From a checkpoint of a small mixture-of-experts model trained on Wikipedia.
Experts: 32 experts in each of 20 layers, 112 GeGLU neurons an expert, 2 picks a token, a softmax router.
Training: a variant of Adam for the experts, 5242 steps.
Below are experts of layer 5 (counted from 0) of a mixture-of-experts language model. Rows are named router (the router's row for the expert), gate (a neuron's input weights, with its number), up (a neuron's input weights, with its number) and show model dimensions 0-255. Each number is 50 + 15 x the weight over its row's rms, rounded and kept within 0 to 99.
Before each expert's rows: "mostly gets" lists some tokens that are sent to it at least half of the time. This comes from a sample of Wikipedia text that the model never trained on.

# expert 30
mostly gets: " Smith", " Jones", " Williams", " Brown", " Cl", " Sch"
router:15 35 47 44 23 50 51 40 45 40 55 50 50 64 41 49 42 64 49 56 55 64 77 37 61 37 66 60 48 41 53 37 67 61 62 56 83 67 46 62 50 36 65 69 55 30 57 38 66 51 22 72 99 41 42 53 43 55 42 57 53 40 80 47 45 43 34 56 59 36 35 47 74 57 32 23 38 57 35 47 29 58 31 27 30 63 37 57 20 45 55 60 51 46 54 15 45 71 28 59 91 53 35 95 44 47 47 49 69 57 50 46 57 40 46 38 70 43 16 54 33 63 53 46 68 33 48 36 60 52 48 21 51 79 31 64 43 54 17 62 53 57 39 78 40 41 48 59 63 63 42 39 70 49 49 41 47 20 62 57 38 22 43 51 28 48 31 43 25 49 57 29 38 61 61 26 45 52 59 68 41 54 65 42 38 50 48 45 43 51 38 38 31 53 23 42 47 57 49 37 48 48 38 48 60 59 56 46 40 41 42 41 49 84 66 45 45 66 71 84 71 41 60 44 68 16 54 59 36 51 39 22 47 34 46 73 41 53 51 53 63 85 33 58 24 60 62 39 46 44 83 66 39 55 60 25
gate0:55 48 29 48 63 23 56 75 54 47 58 70 62 51 35 62 48 60 76 39 50 59 14 52 38 57 62 59 76 32 40 64 60 22 49 44 53 53 60 21 31 59 54 30 52 32 52 38 59 46 31 24 56 79 50 75 93 46 51 25 46 46 65 36 49 62 41 37 66 50 36 39 58 25 52 55 83 35 75 59 63 43 43 33 41 17 60 64 60 47 29 62 49 57 45 41 60 46 70 30 69 70 64 77 66 55 42 47 68 44 57 54 42 39 42 60 43 33 56 64 16 65 67 55 49 31 53 24 48 43 44 69 54 80 38 56 48 60 62 49 50 68 40 23 43 47 77 34 60 53 38 60 22 56 49 52 61 46 21 69 38 48 47 30 57 55 47 48 82 34 53 26 30 41 31 59 42 38 61 50 29 33 58 88 63 62 44 47 54 67 63 44 27 26 55 61 49 48 37 14 77 29 58 54 37 37 21 35 52 70 51 36 23 61 44 57 29 52 41 78 48 52 70 78 40 53 41 48 52 34 74 53 69 32 65 36 49 75 34 52 57 48 48 40 62 51 35 44 24 37 57 29 65 52 33 61
up0:52 51 36 37 60 62 64 67 66 63 58 42 37 56 55 38 60 47 44 43 48 78 79 56 43 42 38 56 46 56 59 51 60 57 62 33 52 48 64 46 61 28 42 45 71 51 57 62 46 23 97 43 41 41 34 56 23 74 40 50 54 62 58 41 36 49 70 35 67 55 68 66 74 52 50 56 23 41 48 49 70 64 43 51 66 81 30 30 56 39 37 28 57 45 64 37 54 36 39 43 63 51 50 66 41 57 39 58 60 70 39 41 77 67 50 43 68 22 74 81 77 56 42 61 55 40 53 49 93 79 43 64 56 39 38 41 52 65 43 44 56 39 62 55 63 42 40 60 10 47 18 57 73 26 90 44 55 73 35 94 42 58 21 86 61 79 49 35 54 54 57 44 51 54 49 61 83 63 30 65 63 40 34 68 77 52 46 61 55 73 45 57 41 64 44 48 62 30 69 69 72 44 74 74 54 42 42 42 61 30 58 39 70 63 47 38 28 52 70 42 61 54 40 31 41 64 63 66 44 35 75 48 47 56 70 25 39 49 41 35 57 49 34 53 73 61 59 47 47 26 47 48 46 36 39 32

# expert 13
mostly gets: " Sy", " ro", " o", " sub", " pre", " Jac"
router:19 41 56 39 42 46 52 51 48 31 65 59 49 67 49 39 33 52 58 31 48 57 36 49 43 50 41 81 22 37 77 53 25 39 51 50 56 54 87 70 33 41 67 43 49 25 43 43 59 31 30 66 60 57 22 23 50 32 46 51 58 37 44 62 57 40 35 57 76 33 71 57 63 63 46 42 77 65 58 34 82 51 67 60 40 43 56 89 33 56 55 68 44 31 36 60 57 47 42 63 73 55 50 65 47 73 48 80 82 24 63 54 52 50 61 64 46 64 59 62 49 72 43 40 28 67 57 36 41 47 67 36 63 65 61 55 57 40 35 64 12 36 35 47 41 78 37 45 22 52 29 41 45 44 33 82 34 27 24 45 70 58 58 59 42 32 53 20 47 53 67 38 63 36 53 23 35 39 59 49 37 56 49 40 30 33 59 30 38 28 51 59 33 40 20 35 57 48 51 34 48 58 46 62 43 65 67 81 56 52 52 40 64 67 48 69 39 61 58 25 78 22 59 59 72 44 53 68 22 36 63 43 35 42 48 32 69 60 71 37 44 57 69 60 48 43 60 60 52 50 67 61 22 47 25 27
gate0:61 69 55 61 69 63 55 53 49 85 53 44 61 63 49 51 60 46 50 75 30 52 34 59 65 33 44 50 64 48 56 63 15 53 42 33 23 38 26 59 44 57 67 69 69 47 71 39 57 61 68 39 30 57 56 65 59 32 35 50 22 67 34 33 28 73 68 56 23 52 34 66 28 41 59 55 45 26 50 43 37 52 49 47 55 68 50 39 44 52 60 57 32 52 27 34 35 40 30 58 36 70 61 34 75 49 50 51 18 68 44 66 36 42 49 47 51 84 38 42 38 55 34 63 45 57 37 72 51 19 57 51 43 67 32 46 41 50 64 61 55 71 50 58 31 29 58 76 74 38 40 33 54 47 11 45 55 54 67 28 46 60 59 47 71 69 49 62 53 21 50 99 44 45 30 57 32 60 16 51 54 64 55 58 30 53 49 69 57 67 62 49 54 83 55 41 13 34 39 47 24 27 50 49 57 41 68 60 90 69 29 56 66 33 28 60 52 55 60 50 39 36 61 46 40 49 29 19 40 46 47 55 50 52 26 59 53 61 51 80 58 61 36 59 34 77 45 48 32 46 59 39 49 55 79 43
up0:66 71 42 52 63 43 69 56 65 47 56 14 67 56 32 42 32 44 54 52 53 61 59 43 60 55 56 61 56 51 44 53 58 53 59 60 39 40 79 35 44 36 43 52 63 52 32 72 49 39 54 50 56 60 76 41 48 83 42 80 83 43 60 30 67 13 55 39 41 48 78 54 53 60 41 43 48 39 59 43 43 55 34 67 39 35 43 64 48 14 46 63 68 33 79 67 37 60 31 52 58 07 64 51 30 42 60 50 72 41 38 41 57 42 27 56 69 61 51 66 29 44 35 21 19 69 41 29 44 66 64 78 69 36 58 31 37 53 78 59 36 43 76 37 56 44 56 49 70 45 30 50 62 78 50 44 34 38 45 55 65 61 30 39 46 55 45 45 68 68 47 53 37 36 24 44 45 52 35 42 64 13 09 54 47 80 42 60 51 76 44 54 42 63 54 46 39 80 67 66 26 49 48 63 30 64 65 82 49 57 59 68 50 39 27 49 62 77 44 40 51 65 44 54 45 47 61 49 40 62 44 28 54 60 39 28 42 69 37 58 40 60 52 49 43 78 43 03 78 59 67 51 41 62 45 62

# expert 21
mostly gets: " MPC", " Genus", " Socorro", " FW", " Haleakala", " LINEAR"
router:37 45 36 52 82 60 28 36 42 53 29 42 43 32 64 45 63 63 45 48 42 56 51 27 54 54 59 40 21 56 51 40 58 86 56 85 45 44 50 26 43 35 55 43 54 49 70 58 58 45 44 51 36 43 42 17 45 71 27 58 61 26 31 41 47 65 25 32 69 47 63 53 42 44 58 29 67 46 57 22 62 56 50 74 48 25 52 77 39 44 33 61 34 64 27 48 61 53 78 50 69 45 49 49 41 26 55 33 75 60 24 49 84 39 52 65 49 49 48 53 40 33 46 70 65 50 32 51 53 41 58 74 53 33 67 64 64 41 24 43 67 34 39 11 52 49 22 66 43 46 60 47 53 42 20 64 59 56 29 45 44 37 43 48 56 57 32 35 59 43 46 59 61 52 38 25 34 34 60 62 51 27 71 54 56 54 53 49 59 55 43 60 52 55 20 55 64 65 29 35 70 80 48 55 35 34 37 35 83 15 83 80 39 59 54 76 16 29 39 41 73 72 50 56 71 45 66 63 58 58 35 35 54 59 19 53 66 33 46 53 34 51 88 36 59 59 45 53 52 74 63 54 51 65 55 35
gate0:68 41 19 52 47 58 61 88 60 67 58 39 55 36 27 41 26 35 52 34 77 52 19 73 45 54 27 59 36 68 43 68 33 61 67 30 38 34 55 33 43 57 54 38 39 56 28 57 33 58 31 57 50 52 36 75 38 72 44 56 54 59 68 55 55 63 52 40 68 54 74 22 42 50 30 46 30 66 51 59 62 40 76 34 54 17 36 48 74 69 73 66 47 84 68 53 32 49 41 67 45 77 46 44 61 41 52 65 45 21 44 55 46 41 57 55 39 31 43 28 25 36 53 63 51 61 50 70 46 78 35 51 58 33 66 80 46 72 59 21 49 85 60 46 43 55 47 36 37 60 47 63 38 34 70 55 46 59 72 42 72 69 54 45 32 47 39 49 25 51 75 49 75 60 45 50 66 26 42 57 57 57 25 36 45 33 65 28 55 60 61 50 49 67 37 56 31 38 58 66 34 57 41 64 50 50 49 69 60 74 64 20 50 42 64 57 45 53 47 28 61 42 57 81 12 72 56 17 45 52 71 47 18 49 51 49 62 71 40 34 51 37 67 41 75 55 41 35 59 47 70 50 48 72 58 63
up0:35 29 68 58 33 53 60 76 24 54 45 47 73 71 35 26 62 32 57 24 31 47 71 53 51 73 29 54 18 42 52 43 41 66 58 57 50 68 50 27 36 65 37 59 55 40 66 62 46 29 63 62 52 47 29 36 52 74 84 50 64 54 70 54 50 73 38 46 57 62 61 58 55 26 50 24 86 56 53 46 89 46 56 45 72 30 83 44 44 47 41 81 48 78 50 56 43 45 68 78 80 67 47 42 59 35 35 50 55 29 51 29 43 33 45 58 64 35 43 69 17 42 52 39 32 58 34 55 66 82 53 50 71 60 78 53 52 60 56 54 15 26 41 70 43 33 47 39 32 52 52 59 63 29 64 58 58 62 52 33 71 46 52 56 19 70 63 31 54 64 62 64 36 31 17 41 37 41 45 37 22 74 60 49 37 54 40 46 48 43 71 32 60 79 46 20 61 66 61 55 69 62 30 54 39 25 66 59 46 57 59 47 48 63 35 57 34 39 47 38 73 30 53 36 65 48 60 47 46 37 83 57 59 49 41 54 54 48 56 59 38 31 73 37 51 55 23 48 63 67 34 39 45 52 43 42

# expert 22
mostly gets: "ita", "í", "ö", "amb", "akh", "ham"
router:38 36 55 53 35 73 53 44 42 48 38 54 39 57 55 31 35 51 46 47 49 80 68 62 45 84 43 61 44 60 36 51 41 37 41 29 27 30 70 52 39 09 65 53 31 27 48 50 57 64 49 62 72 52 27 43 20 79 62 42 35 65 51 52 27 28 57 54 51 41 63 51 43 43 34 59 50 60 78 35 30 66 46 39 48 61 51 74 59 32 30 39 41 26 38 63 52 37 33 33 41 60 38 65 45 51 52 31 59 73 59 45 73 61 33 48 67 43 43 43 22 53 56 44 48 33 74 34 56 36 70 77 63 27 52 55 45 66 49 51 38 42 54 55 67 57 53 37 41 60 82 78 69 35 44 56 48 45 22 58 61 24 54 73 59 54 43 56 41 50 74 41 73 39 44 59 53 33 73 79 67 48 63 44 67 27 61 38 21 88 55 48 53 65 32 25 66 52 82 38 53 50 58 55 37 52 48 81 59 48 50 24 73 80 75 58 40 49 61 37 57 43 61 52 49 41 65 45 66 38 68 25 43 58 80 39 45 63 73 38 66 34 71 37 81 55 74 36 37 65 53 72 38 15 59 48
gate0:57 46 56 64 70 74 66 42 55 77 56 61 69 36 39 48 45 76 52 56 24 74 37 41 40 27 41 38 67 41 42 42 48 43 65 49 53 26 38 46 60 64 51 61 66 37 40 45 43 46 52 76 43 39 43 61 47 64 51 58 69 58 66 72 25 47 54 34 43 58 38 34 51 53 76 24 54 51 47 28 07 62 26 47 58 37 73 30 22 47 73 55 73 72 48 35 44 62 76 55 48 49 37 39 62 41 16 56 63 60 28 46 73 59 74 59 67 40 32 40 49 50 36 44 69 93 61 43 31 14 36 24 47 61 38 51 57 53 62 56 56 36 40 37 36 85 30 53 43 37 52 65 58 79 48 45 85 18 62 50 52 28 52 66 59 38 18 51 37 71 43 58 41 34 52 59 50 54 30 41 47 44 32 20 62 76 79 54 42 53 49 41 34 46 64 68 41 47 52 72 47 34 42 46 26 45 54 60 38 46 64 45 57 56 35 31 28 61 75 46 40 52 31 76 71 33 80 46 42 28 47 64 54 78 47 79 68 64 41 72 52 78 33 46 44 47 48 44 44 62 52 49 51 64 61 64
up0:43 42 43 14 34 45 23 48 62 48 31 37 63 79 71 60 47 76 45 45 51 55 39 57 29 55 37 60 67 73 35 57 34 19 62 47 61 64 48 50 71 67 67 34 45 36 31 42 37 64 64 54 40 25 43 20 55 34 45 60 59 42 63 34 73 57 62 69 76 69 41 79 56 30 81 32 71 41 56 34 56 65 65 50 36 55 35 52 54 48 35 45 38 53 73 17 38 36 44 33 48 34 47 52 44 66 49 64 29 52 65 48 40 48 49 40 66 47 65 41 52 70 57 66 57 68 43 61 25 62 73 63 47 34 34 64 66 33 34 64 21 57 53 69 56 50 17 58 51 40 57 38 30 47 59 60 53 26 72 63 54 60 57 63 58 60 73 10 70 69 73 56 39 24 56 32 58 38 44 41 34 54 59 62 65 76 49 44 38 40 50 50 36 58 26 53 14 50 47 52 39 67 31 82 35 63 48 66 36 54 46 62 54 66 47 63 38 63 54 67 52 44 21 80 89 76 45 43 71 49 30 45 41 35 62 43 40 42 55 48 60 88 52 49 58 38 51 62 76 75 54 72 44 49 38 68